Experts of a small language model.
Experts: 176 ReLU neurons an expert, 3 picks a token, a softmax router.
Training: 244M tokens, 7714 steps.
Below are experts of layer 4 (counted from 0) of a mixture-of-experts language model. Rows are named router (the router's row for the expert) and show model dimensions 0-159. Each number is 500 + 25 x the weight over its row's rms, rounded and kept within 0 to 999. Numbers have three digits each.
After each expert's rows: "gets" lists some tokens that make up at least twice as much of what it gets as of all text. This comes from a sample of Wikipedia text that the model never trained on. Tokens count by the router's weight.

# expert 62
router:467513500459480550466481477511509548447488523519501482550530506535492450502543520495494522492492490509502467546519460468525496509517487476502523532500484487497573476483512521505459508480508511492493463506525494467498457509494504503463518556495477540489503508474507513510484481526494519525500523463453490497502531454513508483484480486526519521540481522485506507495486485493564475480505482540471497550522512479470512486528522523498478483489527503480506482499458535443474469513537525
gets: " New", " first", "ed", " new", "est", " North"

# expert 14
router:490518502495497540459516491494508559473536496488476515544465482475496492491525516485519493458522505511525492452533489462519525519495529537509546520517507463506458512551479494491531471521515529483485492503487545508516484476493457486530525478461511503471488498509474482515504463523499525456489504476512515531509543506489514503502521499460511538507520488487469499526492530495513528481458573533484454480460485485525449501494494506511490513504529510446494529459490508575488497481523521
gets: " he", " He", " R", " r", "l", " E"

# expert 0
router:484536517546528510534476486516490515495563481452517511497465518452523505513448535458528441509468449526522511519535496507529470472510525500518464526453527498474506474536489521535470512474498499515471575499532501491482514461457510471521535499491521485531492479499481520533484508540478489472494516511464513512533512486476499489510506500514475479489509511477526502447511499514482470453477504458547497485518477512480530453474509484497489504532503486492503532508497495498487492477514472
gets: " |\n", ".\n\n", "\n\n", "\n", ".", " |\n\n"

# expert 15
router:466482527482527501520489514469485510535512474515535460536543477505501473494489502485453536502540495535526530470512501522454445490498535533554565519472501482523504495485491496516462520487456513482482485483504478516518478481556491455485505489493538490458492498476485540534530509536508501466491542523506468524531510501493482493522508546479520516541478527468501508511513514521474465504525504484472493479496516522507489476444528485497533496484563512517467521508463508473504504524497473
gets: "th", "0", "\"", ")", "nd", "1"

# expert 40
router:548465465513494517489482546504513513484518502487491536450570510490510508500466492525500517473517472545512520501503426523486521474512503480515512500496431553493484479528506491504498489517461491451522502477461513510481484476511490507466500455468512486472469528492517485489503530529458501507487506499538508483509455510544499517532496496527513491500519473498515530510491503485501531469511468523490560472489481530528449526523463476500500507514536525467478545502515528518544511523510469
gets: "r", "n", "i", "ar", "or", "in"

# expert 21
router:476472466486531492476480456532520541460509488467486511516495554477490504504517485504515474510540508514535492459494439483500504490505463497515528479518496470545479512496458519521518518523509507556511503486481558511531512522469451519543512538494521501485478488511523530498493506504463525513461477493480480451532481532524483482465483470457518530495488511482525508516515496451525492479529553516471521518526509530478448520485510489543480470471514479530515529493534501526512472499511480
gets: "g", " H", "h", " L", " G", "ol"

# expert 37
router:501539510453483487471524497519498498504537479540540524507493491526463475513478486477492499487498524534465506539505520519497548515481467470487471470509508490491468523493509529465498507497491524542512477509477504521510478509466482520511485528503507472505491492474526485507436466505562509506442451532440515504468519537517501497486540509523531539506519493493527439488507507458480466525516523487507494475503476497501535520491524484518533486463478460487485446485534545503460500513536522
gets: " to", " of", " for", " by", " on", " in"

# expert 22
router:443508519499538547488496508470513556560487487455499506475502518473503529489531468521504465520464465486522500463486494555510520462498470527494509536487459550510478499488477509497529498502507508540485499516482464521461536496472491510489529519455534477460470486536450515493513529526483486522506493523521534440496530483472498514465493465503519509509493510529468526512508517490483500461546513526542482504510477502497452489457474488505466502508538486524522515492520511482485503521499466
gets: " B", " M", " P", " L", " F", " T"

# expert 59
router:517493510490521536503507499467501462501486503473533475449499473514517534486527517505503460523461494490522486470500520485508517490458503525456519474471510478470518482495545484519533506525507528502517498501513483547522516494549500510525523478536551518465494498514461444486496439499521509492478495537487531506500547477466517484510480529499522507472493465488520523465494503472500493503450555497535529469458470493524497510474443521441540536538482492511490525478525480493496514469521483
gets: " s", " S", "S", "s", " it", " \""

# expert 6
router:466517489528510496445525510509527491474528458494520504440463530454547502489533508503499488499520500470454514510501434525520482492501505517519501504492483520555507493512515533511468505504481492453509478493486495540460493504458520514472507477516500514498480494492510514534476493537549485503523477488504476544467483506527477519503511456510511443537502496535500494550539570496547520534479526465480528533502528473506490497524486504476537497503496515497513457508482542517488478470489481
gets: "1", "2", "3", "0", "N", "4"

# expert 2
router:508518484524513539516494496472519498515510510491541493476463511527514511454496534464500474514458540464484446462478463490489490462529460517495466482502512528522488509504524515535504510510518488463487539500485462495520516528520520470479497493486490481494528550466481492521505482511533524489542518485519517494478481538514471480469496485492502534518494500550501522451522529440539465531498522477502534549484476516499513514461519462456523514532477530485509527507534527477487476454542524
gets: "20", "–", "10", ".", "00", "30"

# expert 24
router:439500523456521465513484530520500486450481498526525525502516492514482516526483497472507502523529530458478496568519487527545511480484520533512457488474523478523516523503508494487481514480477553498496533511520484505480491538457495489501451500489523503505511507491451518499483508509488505506481477556528451475521537496483504476477482530452474453505470486503513487459537498444485531513459505473487522457506486539497505519532504510519522485470472525502534492453508489527534515485517539
gets: ":", ";", " as", " –", "-", " -"

# expert 46
router:522487537557517522517528479471498456496518479483510506447496476524515526490517523467515454510493489452485511467458467532488471443525509537495490485476526555507464463495476512487530504514472515459512502512484493491509519457535511498490505492494529498515494504484462528495557548482523525478489520477531511528563524508535528512517486503478522534498490499501515549494476476493481480492499484451522477531480507487496511440472491466479486515528518445501522505507508483531462491486477500
gets: " ", " −", " $", " throw", " Turnout"

# expert 47
router:456486505488459452484511489503530504486533515484495493486558499518515481473495455491524477480490485467498435505500487489543480500513467511504512515472439510518510516476469520472529507468486458458485494522487462518505521545495512473545530474514538487511468509497487541527522516510489519491500483515529529543496487538478471513551522489525542509517482510494466466521454508499509486499507536490503477521500502497547512513456507521445505508488497523486488509508549428507549485490518511
gets: "19", "20", "18", "17", "4", "5"

# expert 7
router:478507511480538505478535561529478502497503495502492494510472525510510456503463505507528522494494493493487531487482514536465492530572510519537453456494494544489514472432498491453454518529501515512475493522503473472494492481466525500532516468509499512524474487488464535534524481498511469484493485496517478530486513481475489485497502455496504518531475516522529461522490493500506486496533538460512516534500476513506440450517523460488485533477492542454458500486475514495513551483516485
gets: "C", " C", "B", "P", "M", "T"

# expert 3
router:558480441491466488505533527566505521498483502500502518516487480511520484531535472488465478505538498496457485486464502480514498498477507508483464560461493462494511531526508517481493476459482529485489476494471534526513509488505529521501525503518501514537554539511446519537501507466546476468513527494500484496459497524493501481560457526501502496498488494498502480472530503485473518506507509477508447491469475505524477497505521510499473521498461543504503465473520487571511515482515459
gets: ",", " in", "),", "\",", ".,", "',"

# expert 56
router:516495476465476504527501433482475490446500492459509520522494515501516533509507467464500495513494476488539502524538496470463473488533522518525484537513519488496492469503513505500468487491511546521483454527432508550463499528486525506554466557509503496504475487461531491512484514502500504523499533488488514488530503506540467524528490487473535484516474527544511451496523507507477488562507528520452458486482477508492528485547481526482499479479507508533516505521523460506509472481503475
gets: " ", "\n", ")\n", ".\n", ";\n", "\"\n"

# expert 27
router:519469515478493519493513504540505547541496515522552505482467520498515537494524515527516525527504510479484513458561463517478477468494502464464482471503499476496522522501504479483477482488499528484477489523527538479475493529507481468501505525560490506529487489470477530494462499473492515461525484483512528476520461496463477526536486508510496487473504478536480475466506499472472476452491508494526503527536508547524534499483483485519534489450483543469494560515485555523468451497467500
gets: ".", "-", "|", ").", "\".", " -"

# expert 1
router:493477527546511477438508493502493497492508466472458503514474501458488518469503503509470499510514477499483459504494509500514543512542486475543516506521509488542492528520553479505534513494543488483528503490514470554472488568496509457524506459488514495463547475549514508522523525496503508506497499513475504539474502494490466524490502513496491469477502510483507498517545493530498536492449490489479474517511475519553494469504517490496527534490505522555425462494495464549489489476502493
gets: " Al", " al", "al", " I", "S", " S"

# expert 53
router:522495459520437471533506506498516548460485529528522516538509477503460504491473509480531512479542492532511474517527470530468509523499478518456500563495475511513502515471506508481533495488545556465516523493516471510472461494518511568514486524504504465528527515473457480498481472480512478487495512486481485505502524501533482490492468552529480451470463541488476523450528501484516500516501520498506511505519487471531494509459471482501527508552518493513509473453469503503496507515520507
gets: " was", " is", " be", " were", "ly", " are"

# expert 42
router:500522530489455472471500515472531478465538493528508506470464458472521529533555486504478451510534469511503491481550510502510508534509473483460483495468494466549539493524507467496521490512508490519497491505462537511509484545474480505501497516468484559493492484447455484492461496545498496487505501507482546476500464507463522482480490542486457541458506466481478493454518490529493521513465498460533527493508506523539500496475494515493502509504476523499513501541489470529500533504522465
gets: " and", " or", " with", ".", " but", " from"

# expert 25
router:518512516519472517481501486520483467510490518512492480528519511512506514537464534527513521465498513566492527535491461449503492492528515504483512462528431512489498527473536494508509484434518527461453516525517509476484463477515500463441493478452498512485498525526541466482530511521494481492540545490499491485494496477504512492470551495528495456494515491487545496483478487533515516499453456486496497493539537522498480464519533478498518484478513508452504516500464479502474480466499487
gets: "er", "ie", "ian", "ing", "le", "e"

# expert 44
router:511491499461488460499504525478487495507517518502500509470503506514509502511472442493509434516507479505469514536503530508463541499497512471462489451477495492457521553494486493476509496459557520511535507510464486451470527487499514492483551521513548484537544492489476464527519483554495469507496472500523487499490510502506525440527518538516529504480513455496479527490502465472511519493453494492506526524508531480500537474516482514481515497547502441506531470484544502484493527487485482
gets: " to", " of", " on", " in", " by", " with"

# expert 61
router:503541469544462484525537493516499491486456504509464502496509457468530485492508540479512480524502489509492534496511500501522520490498456472514496472484516495483551530523535534456475481510460490517515506514518533478497526459537494520491493501490465526476465510519504545472512529539488484469467484492470518507486499445469519500491510513492508548461497505553497508517432519473476436467538504455559529507468510513520493511524505483487506483536479503473483484516508522497480490519538531
gets: " |", "|", ";", "=", "The", "=="

# expert 19
router:524536490494481503516498512467504480489489533500527539526482530486532451508519468489496503479472522523475493507534471506465518487467495470555514518477517518530503490516518466485499492503535468505496470494511497539514477457467512500487558470472519442521493493481457499484473524511545517507515518537506513497470481505499460519469468459560507482510482543471483522502444502504466519513526506487523456551552526460501486500500551500495490513530526502504499489534535498445519492486479503
gets: " W", " May", " August", " January", " October", " March"

# expert 33
router:539525448498481486528460515471531491501551514516494502512501465525519512491468480443527471485482497510545477540523470530513475528506497500500459522550493467538506545549473496526504519499510492511485502482502497559465479477503538527492447528496462493517520535506484475450473498465540465475507458495468513506493515477529479455509488499482528488498511444477479512467503500537499514491490531510507504511498483480526504529515485448514522523535522508511518478492484475461533508472514500
gets: " of", " had", " has", " have", " two", " all"

# expert 48
router:498460508502513453529490518485503484481516488502489503505500507503505505486549496459507474499502500509542478492456485514495537494503469520515439524507471492471487509512470492530461560499467475545516494469512501484498510557479490502527523491501499418507469499498486495488525506447511505528504489474507518506552476533549490475508491515473513510526512524545511532458530528464537479472503481486533503533503514555495491528558510486497485456489470512548526484468537496486497534491480484
gets: ":", "°", " (", " c", "^{", "–"

# expert 51
router:524511495479499506511493484493516452503463518516480474480534496496536522519469482524511521496514483505498533476485437492513509537514507531532487491489482553481452442449491534492476499524509542490480488501510508478513515487471500502510527496468491545478529579507502455508480557472540461499552484491495466497482464473505527523504556476500483505516505510496495542513513466508479514484507490462468484479551460525482493478554523462501502494521473518458512519470507504494517490515508500
gets: "a", "o", "ia", "en", "ton", "on"

# expert 16
router:516479507517518480544443508506455473530516488487493454463545479521464513508487492534527469499519462517528461525489488443464526535522496526500462495478475498496512494479471523491500522511550478510529509516486507471523490509504512514492549534500500502498534511494507494479489476508468509496488490456435490505551466547529473495525488541484497482524528483500524504499511423495520496496433473522480505486541537528479481538493493473487482487486490522471526484474501492488507504548489501
gets: "ing", "ed", "s", "er", "es", "y"

# expert 55
router:490523510525529477509494484468489517506480490523526493493541527456529509507444493510490478522490510471476524530508483553491541480481466512515512505453503493514464444535534488501535490528502507462508518500499519506554521527509536484509504485502514480463473480474492511460546539485468540467511489485469496443474520517476513522538482507513495513470494510467498476503517496458537526533516489487486488554521519447456509524528540476461500483486520513483525460534499514488528470519504462
gets: " |", ";", " —;", " –;", "%;", "   "

# expert 43
router:518503516531483530487499522502482481533537499497548525550526514543481496480504525458513472528507488537524556481463497525508555461464497515540502512505474523531478478498556530475466504542526481507470490512519503489489534472464531504504524459485520499529515489494486504492526465529514532464523494503490488509545507485466449520509521509508448498480530492476494472482467493488450473494534483485521514455510492527507533511471519520487492526461471496483461519508457528476471485479480497
gets: " (", " \"", "==", "===", "'", "("

# expert 38
router:545485489502431503465474531490492504473496484433472462511468537493524504495490492515507511491516519498521531492477483471483517503503511469554536532493480503570515484491549501526498474477511511531490530479480480495460524557516506471483488472494495499513547480472524532514490473469517502516526471503549510515496547475458488518513467527489475521481477462512490529525493483480470486509510508464494534478507555487512535472501463561491481491496485493506515536511531516485462468500485497
gets: "–", "-", " out", " ", " un", " ("

# expert 28
router:483551515499501511536499492467512476546512523514513448469469463485502506497533530499524531483456511461521488464477480518533511504486497544519453552518507553507516510512463498475503544522492489495528502502457488499513498462516503494490464526480496473468531530482513501520442510509499508487488493501470490521482535529509537488523520496500477525508539492487515537464458474491557472525505449475554471496492504516457509544461551493486500519484501487493485480516494461486513541489485497
gets: "0", "5", "4", "3", "6", "7"